Weights of a small mixture-of-experts language model, trained from scratch on English Wikipedia.
Size: 13 layers, width 128, vocabulary 8192, 15.9M parameters.
Experts: 80 experts in each of 13 layers, 32 dReLU neurons an expert, 4 picks a token, a softmax router.
Below are experts of layer 3 (counted from 0) of a mixture-of-experts language model. Rows are named router (the router's row for the expert) and show model dimensions 0-127. Each number is 500 + 40 x the weight over its row's rms, rounded and kept within 0 to 999. Numbers have three digits each.
After each expert's rows: "gets" lists some tokens that make up at least twice as much of what it gets as of all text. This comes from a sample of Wikipedia text that the model never trained on. Tokens count by the router's weight.

# expert 30
router:467481468480515494390575542525461449497552502528470446587495495523515489513496500462422484481460567489500554483456523450516489546556490421479478524581525521509552458531469486491462544554491558590508505538514480493521519539459484504419433517588508509524528549476495432469512556482526551473502536457500487445473486508458472530469474492545542613499471481527491558474532452552497594489500
gets: " the", " a", " The", "'s", " his", " an"

# expert 4
router:474412500495517488481564499541434472487564503484472481547468478510502574437458529558458512515474500513558528422521495464554522526575514448450522527521577515498603463490390449485457493520521538562493505496561431460513530560441512503485455582524500497480531544488521468475474531467580495480478513469458521464464484484531447518440458504542540551498493459531508542508492463566477561421476
gets: "1", "2", "3", "4", "5", "6"

# expert 36
router:482443500481508476477575507521461507468609488462461489523497521500519502508501540510423465500502505539595579446553535497516473503555535458460508522543505450472529475499461469483503523513517498551491500526527396533489520492396491446467490542557524495540546558425512466526484483425562473487424563489488527438514510465477439534547446494530501540522494461549491574464520393512504572464471
gets: "S", "N", "T", "6", "M", "H"

# expert 70
router:475487465507489504450545508461447490437536482459450485489506513489456540493472519558476503471470543475536489452529534467532486548521531458501474528578524499450644419477424457475506537515500491535491443494518478426504499556394512514441462591527511528533522518481479510455494507425548533512446569455508500491457565533494454545487477453532493556493477514472482561464485472552423534411504
gets: "m", "c", "i", "d", "n", "ic"

# expert 47
router:527476485487501533480528493513483488423582505528463485586515490475484519502523488487395451481514538492547562466509529434492495499583507445431547504538493473529565472461431422521420553528510447514439481544533441469502524498485525457466462502512566500528603526503492452462491513471597496515473561467489515476481464512525513538500480456565573620480501460507493548521470442519471516479494
gets: ".", "==", "=", "===", "%", " –"

# expert 27
router:488420495450508497471552525521496475498533476506474492543466508536506541543442525495443476528457545464524545466459531455486492551607510485459505519559503565498548474511397487499467532525514480490413484520516423454566568502483535543451463521518513544471545552476498477495487549458578592465504549425483492475524536554490462549520488439524531567491491458491490515479534519580494595426489
gets: " \"", "'s", " the", " /", " (", " c"

# expert 25
router:523456508478495476477566498531432427485506474483472459480474498509459544465495547548397505506502518486549508473489526468505491523554529421417521475547511482458580420460456467471515522456538510525532508469544430458541553507490517514498506583525582494518541559432541487498524526434565530469491559430473525452448480556470437497482500453473537546478527500544469569458472468588480513433485
gets: " m", " L", " N", " M", " R", " W"

# expert 3
router:494469465530522545434536508537450497481580507530492481532461506478479589444503475516451539452499463450519511413529520451532517518551497430528484521510547539475552430478455468481470542491493513474531441473489437461574522517438486435489455560550516510484514518489462466444529553453549524437504530439539477436404506500441481504426508467505515560532445550502533506486492484568444559417516
gets: " a", "ch", "ic", " an", "re", " A"

# expert 8
router:485451479521476479477568493510438464494577482475456489497469510501514582438470551482453484536515511528551535414515525457565541524569522432476522533511572517494599432517400455490490507480501521566481513454543472477530527554418504482485480585535533476499527579495527473493499508474578501436496550461453510483495492462473470536476450485552542557504499475543478553491494506555499555409474
gets: "9", "6", "5", "3", "1", "10"

# expert 20
router:519437495489504497491529496505415473480548489497497423502498500515480517510478523493462467541452510495555526473521511462577488561528517470412534505529535515486590436501448424445527537523545501567461496507540480446486557516405479526422389508516558522497493539434477490492519556430530495489478505388515456404533504526521454530443459439518499508540514520497482546504508514565492527439487
gets: "k", "p", " K", " F", "f", " c"

# expert 56
router:490475465436452556435529449520436457500530459453457469565435532547477573467553511452434496487455489470541522450510537465483520529541507469482466596486496502484555482471429469498515500503539571516513471494523450459517501572498462516507513574562500507535506504444511443504425496474550513551496592478513468483490507496523462527460505480473544614458517477507471516448474423585440539474463
gets: " of", "==", ":", "===", "a", " Le"

# expert 17
router:520447485447510514488576499547446484497589478507491481541518497454479524424498474565440453464524507476482487432486566466509516470537475446408555491532576486498538470437498498517495546450541537588469501462532423486569535567469488518458452600492516511452559536496534447478474529421547546496508539478454500450489479466486431474495531443487516538503493496521484547458481470518491566426486
gets: " to", " not", " and", " for", " or", " can"

# expert 68
router:529507462457487500433543457500391441400559487483447466524537563530518534491485550505459537476538446457500532411519515480553501555551501465500544491552496495537546473502491487504535476493451533510445504515505507526501572550467503511488459623539546491535530545480532492493512564465582470457460511471455482469513524499525451503517490479544608572504472445501519464511496464515409540446476
gets: ")", "ia", "le", "\"", "ul", "ion"

# expert 34
router:491502492480479516440582492506434480482528483510493406524477498525511542447439516470439468477509510475516530436513568399533528520528521410463495502497547514520538455506468491462484518484497505528494470491575421513519555542472488552471441591498502485468527548467490495432493508419532561468500559480490480462421558480500463520511492477507541564479497455607452513475470453553497555443422
gets: " of", " in", " for", " with", " by", " on"

# expert 14
router:466435502466497549424535488564422494493559504506533454536498502495512523491474491549434441469503505502529557445513491449527517475565518456433512502588554480492517467499434515447449526516465534567441536521520489469538557564492495478465439535511500499483523540471540475523458512370554524509438547456477471474463479499460445569487472515565466505500525470550465490501503413507436547424480
gets: ".", ".\n\n", ")", ",", ").", ";"

# expert 63
router:465435509431537519505572529518455511499541467470469478541479504534511520453472547555417457515467519437588578450550503490541462503557479457436515522550503490460536473489430482474533515480535518520465523535517494474514527529462463486469488538523481527497476568426525505498453554437569527500444560422484476442425471456447420509471437488549520548461524476520482533465479437474451567454464
gets: ")", "\"", "6", "3", "7", "2"

# expert 24
router:508465522498493507488536497474458440511532491554460395558486560449531517448511534481440512538500551540490488390448550406546533526555522420444494501584547482511524476497469499486533533531534524526471540500560491481550544498451485474455432489486512546470545552507479427438478543473560585479508517414540499471486505522508502490476484469527523530572508468484512538476505514495464596455443
gets: " was", " is", " were", " are", "202", " been"

# expert 60
router:531437531489499490435552496560448479515543533528437461536438493537510525501491531532446459462496541495521523444517511435510480524519512430487469547507518557495528457452449455507485549500488482513424440525544460516530540547476533445487446552555495515489534636432518440498457498434538491488453555430495460489469500508468446511514511449527542559542515507546499545516559451500471591428450
gets: ",", " to", " and", " about", "),", " around"

# expert 1
router:516451461459464557474565537559469457477519516473479430507504457551504507430474520475409481512487560536531552403525557444467484496510570466403452546542526537539512464512470496486486537522503515531425512508537469517508553479458522492446437529522488476499538573479516484490416532382559569462461513487527449505456486501479458519483513442508539554540495460528467514447537497482501579487490
gets: " and", " with", " has", " on", " for", "\n\n"

# expert 59
router:541455493499515520451573490523467469477543468515501471546501456509479503501422498482408442492439531447510549388466504435530520530590513461456467539524564530442619430469446497495494535516510562487498488510568445516494519518472509532479440536520527516527521509469478488521479514482557537475467524467464495436412531502455411541481535458515520519514487466539538496434477488497443579456501
gets: " ", " have", "   ", " through", " COVID", " occas"

# expert 33
router:493494513498474523474575478515491425481503464504463443552470539518519516501473523510448434452494518491546552458534563418498482505548564433489464510558588518485525481488485459474519529480528466483453445530598457461525493497474494529482414558550532458545584516415548478476483487467543575469520578446484539488501506501511441539490477476580528582503521443522443494528495421504506533464478
gets: " in", ":", " |", " by", "-", " from"

# expert 28
router:469487497470510487472534477551429461498578515504509400555458515548490504449443523532448471501488514569525528467521522414491513501551545462477494491528536529470562450501446447480448549483488495557476495527582507496599574511465495532473449546505497516480536603465535476524475480476532548484442531451506483467491513491465413501516470490502537552544475468541450479534499493528426565392463
gets: ",", " from", " in", " (", "),", " –"

# expert 38
router:527502502443546515482523510513424482439522485531510499555493502505561473514489567489477488485466521480595579402492528459581505490548483465464466476534555454457526452503464453436494517523469528529501542506552512493549483509435470568489440566527576475474556582469527519479471552522553524434450521483475476480485540484496453548476447478545515574525447462555519519498542462520469578422537
gets: "ie", "a", "ia", "ine", "one", "ore"

# expert 39
router:468472491462530511453543559483459462456543541459443504516510474476462563503433526488460477547503535468599544415517520438543464456525530455494518517539537473481563502517452438492466541524511512599464410540620503508574493495419490509498494529530548485487544520419498475488475516473536569500467515437497441451483491541474496535483426480494495538459488535545477532476527465541452534453531
gets: "and", "ad", "th", "as", "ag", "og"

# expert 35
router:490425468472505473385554524488470521493550510520478499533472553463549480509542514477450469491487505557573570426486522404516458563589522431463534520544569505535560449520429457496492484516498489529515455481528459486564533480459516533476454515512511511500496575509513480449474516440582487514473553467524456520522561468448487516535456484507535546508443450534530537498543463512486549399508
gets: " of", ".", " ", ":", "199", "198"

# expert 26
router:494465449492475474460568518510467508468528516523453418558496506535484503456490522458483486546431542512509456465503467484503541493546522436473497500510510505434581443521434471434485506472529474502493471498591438514543545475438525508445444565539517471553522559466504419537434557467564597479489571421485421503461524524492503509441503514513539546433472521506488543469484438544462536475472
gets: "s", " be", " t", "ic", "in", "e"

# expert 18
router:476435491516506514420574483510419456469568480473486471529502548480492487490503525490367522527501515484508556442536516434512528517568501397477455496530547541495559460487453441475532536517478528514489468473552452480516536515464481497492395541524528505478509563464520473517483567474578503511511571413510436469497516496461427507466448468522520510524455505518493528523490489473454570415475
gets: " ", " l", " half", " stat", " light", " express"

# expert 13
router:501476483485538542444531472532475444454573496480480446555498505501461526473425513522417504474521502463484542491541538425523479511570485377465488520573540497562571427517461487503495536466492498509442489493546450494514546469441487519503432516513545474515513541458485468459505510434602521521481512446511491466524520527480411486481471466541553519535500484533505490477538469515451608400483
gets: " ", " (", "–", " −", "202", "193"

# expert 42
router:507471465478523463406528506533441492459564520485449440558460531478489508489504549526415489477491542476521583499501551442485515540550498431464474581563535524492568472524451469492453535488483495527492531502538449481532529585447513463440443524564503543509503520463483485477508517488559561506515526447428487452487509468482469548459444487546526591487520487539494540502563462513491627467498
gets: " the", " a", " The", "'s", " an", " his"

# expert 16
router:515452503470475508446533496512428484484538483502462410554474483468483478501454563520413474531480534504561607489513502454503483546537490489479516548529561455504544465500441464454523543497512504521475510503569476482539517513430494449493472519538555501460541638447508474532503500491561544497446569419510459499521471542459440563528433470499527516464480464566430537498459479479521540444467
gets: "on", "a", "i", "as", "an", "ai"

# expert 44
router:487418474468524501469532489516456476477573509524423440540440511499492512490472512514458468485512512480510502399520525401510539525541527431467518501540535541476534479495499497470439539481500505531447519534536449491519538538502514457451404558548532531518495566444542431486453503370536519500477546448469441468485497473514434510487500445511570546506489463508489549459494471522459565400492
gets: ",", " and", " to", "),", " but", " or"

# expert 67
router:540488522471517515431522499479395445454517530461479447543493467508544538509455552517440475542497507526588551497552540465532501460563511493485449486547605516479531434519459442447508465537463511557444544465589487510531506519432499540487465519539542512466549548441544501510510549437545510461497549488516455479517493529470419555473464470491521558525456477529469525501543450477506557413472
gets: "an", "ton", "ay", "ey", "ham", "man"

# expert 7
router:504435486444519508436535548475459460438564514511502491536515455505510536485431570532464488487490555494589557426499497454513474523572536449509477490559521515522539472503393449428515523559513492591482480494514474512555521482453488477485396492525524517483521560440517486456520508401566506503409522458528454453432462538468476520498458489526504546523522464500467500494484490504478543427488
gets: ".", " K", "el", "er", "i", "==\n"

# expert 66
router:425480521459468535487574532531493449463515513520491433587482507522483517464486526498366474505521501477514502454534560449515500509571571407480500497534512522545568444502485499475439490518506530531462527529539426483539580529481476493462406557500543477472536599480544503518437493485567590480494537448509470453484522496434472550491517475535509591512538489529490502511496487515477511476475
gets: " as", "\n", " |\n", ".\n\n", "\n\n", ")\n"

# expert 29
router:435461514406468471464596512547458480462574493511477454547507473524505527453469507511391476492532478495516544465524570489534524485553528419479522492536513521520578427487456466529493518478489568535509532450497462471565579518484474467526468546488518505495501612478513483510519511413566509499447550447503528470481515485449425494513472450498532519467444478525492488468515473536427550432478
gets: " (", ".\n\n", " \"", "/", ".", "\n\n"

# expert 54
router:509460516455532547458524446468481471476535537532467440566483497491494500476468508490465519537449518536502520405462537434538487507579584415483518544540547508519567493496409505480443530511511490525469514487512499488513519519480490508451430504487510491555545521487528482498424489403553527454432502456499479484493520489517413516403496493549551546516514450540463543480510477512478650500482
gets: "201", "200", ",", "202", "199", " was"

# expert 19
router:497481475440498574440536465500444481464563540441522482510490503515526547504426475492489458480509435535532531432499505476495491518556497480451491467541511545475554376471432514491529510535481530527524527513504500460559533558473531462411425606522579495506501527495508494425468545462532466462439523467474468481529520500498478561445519448563538554556536512520500445463493496502443580450513
gets: "al", "a", "is", "it", "il", "um"

# expert 48
router:492482467449464522448551434521375452466539452472479490564475525500504510443484540490490455507491491469553528464507531475524550522541498448457504519521543533502542448447490458466493580552526539515507468550491477440592521516477527493422409516565557501496512570485522502506443534475589541522433589480512485464483530519500452589472499446523565542527473454554509498525489494494477522448504
gets: "o", "a", "i", "ro", "e", "os"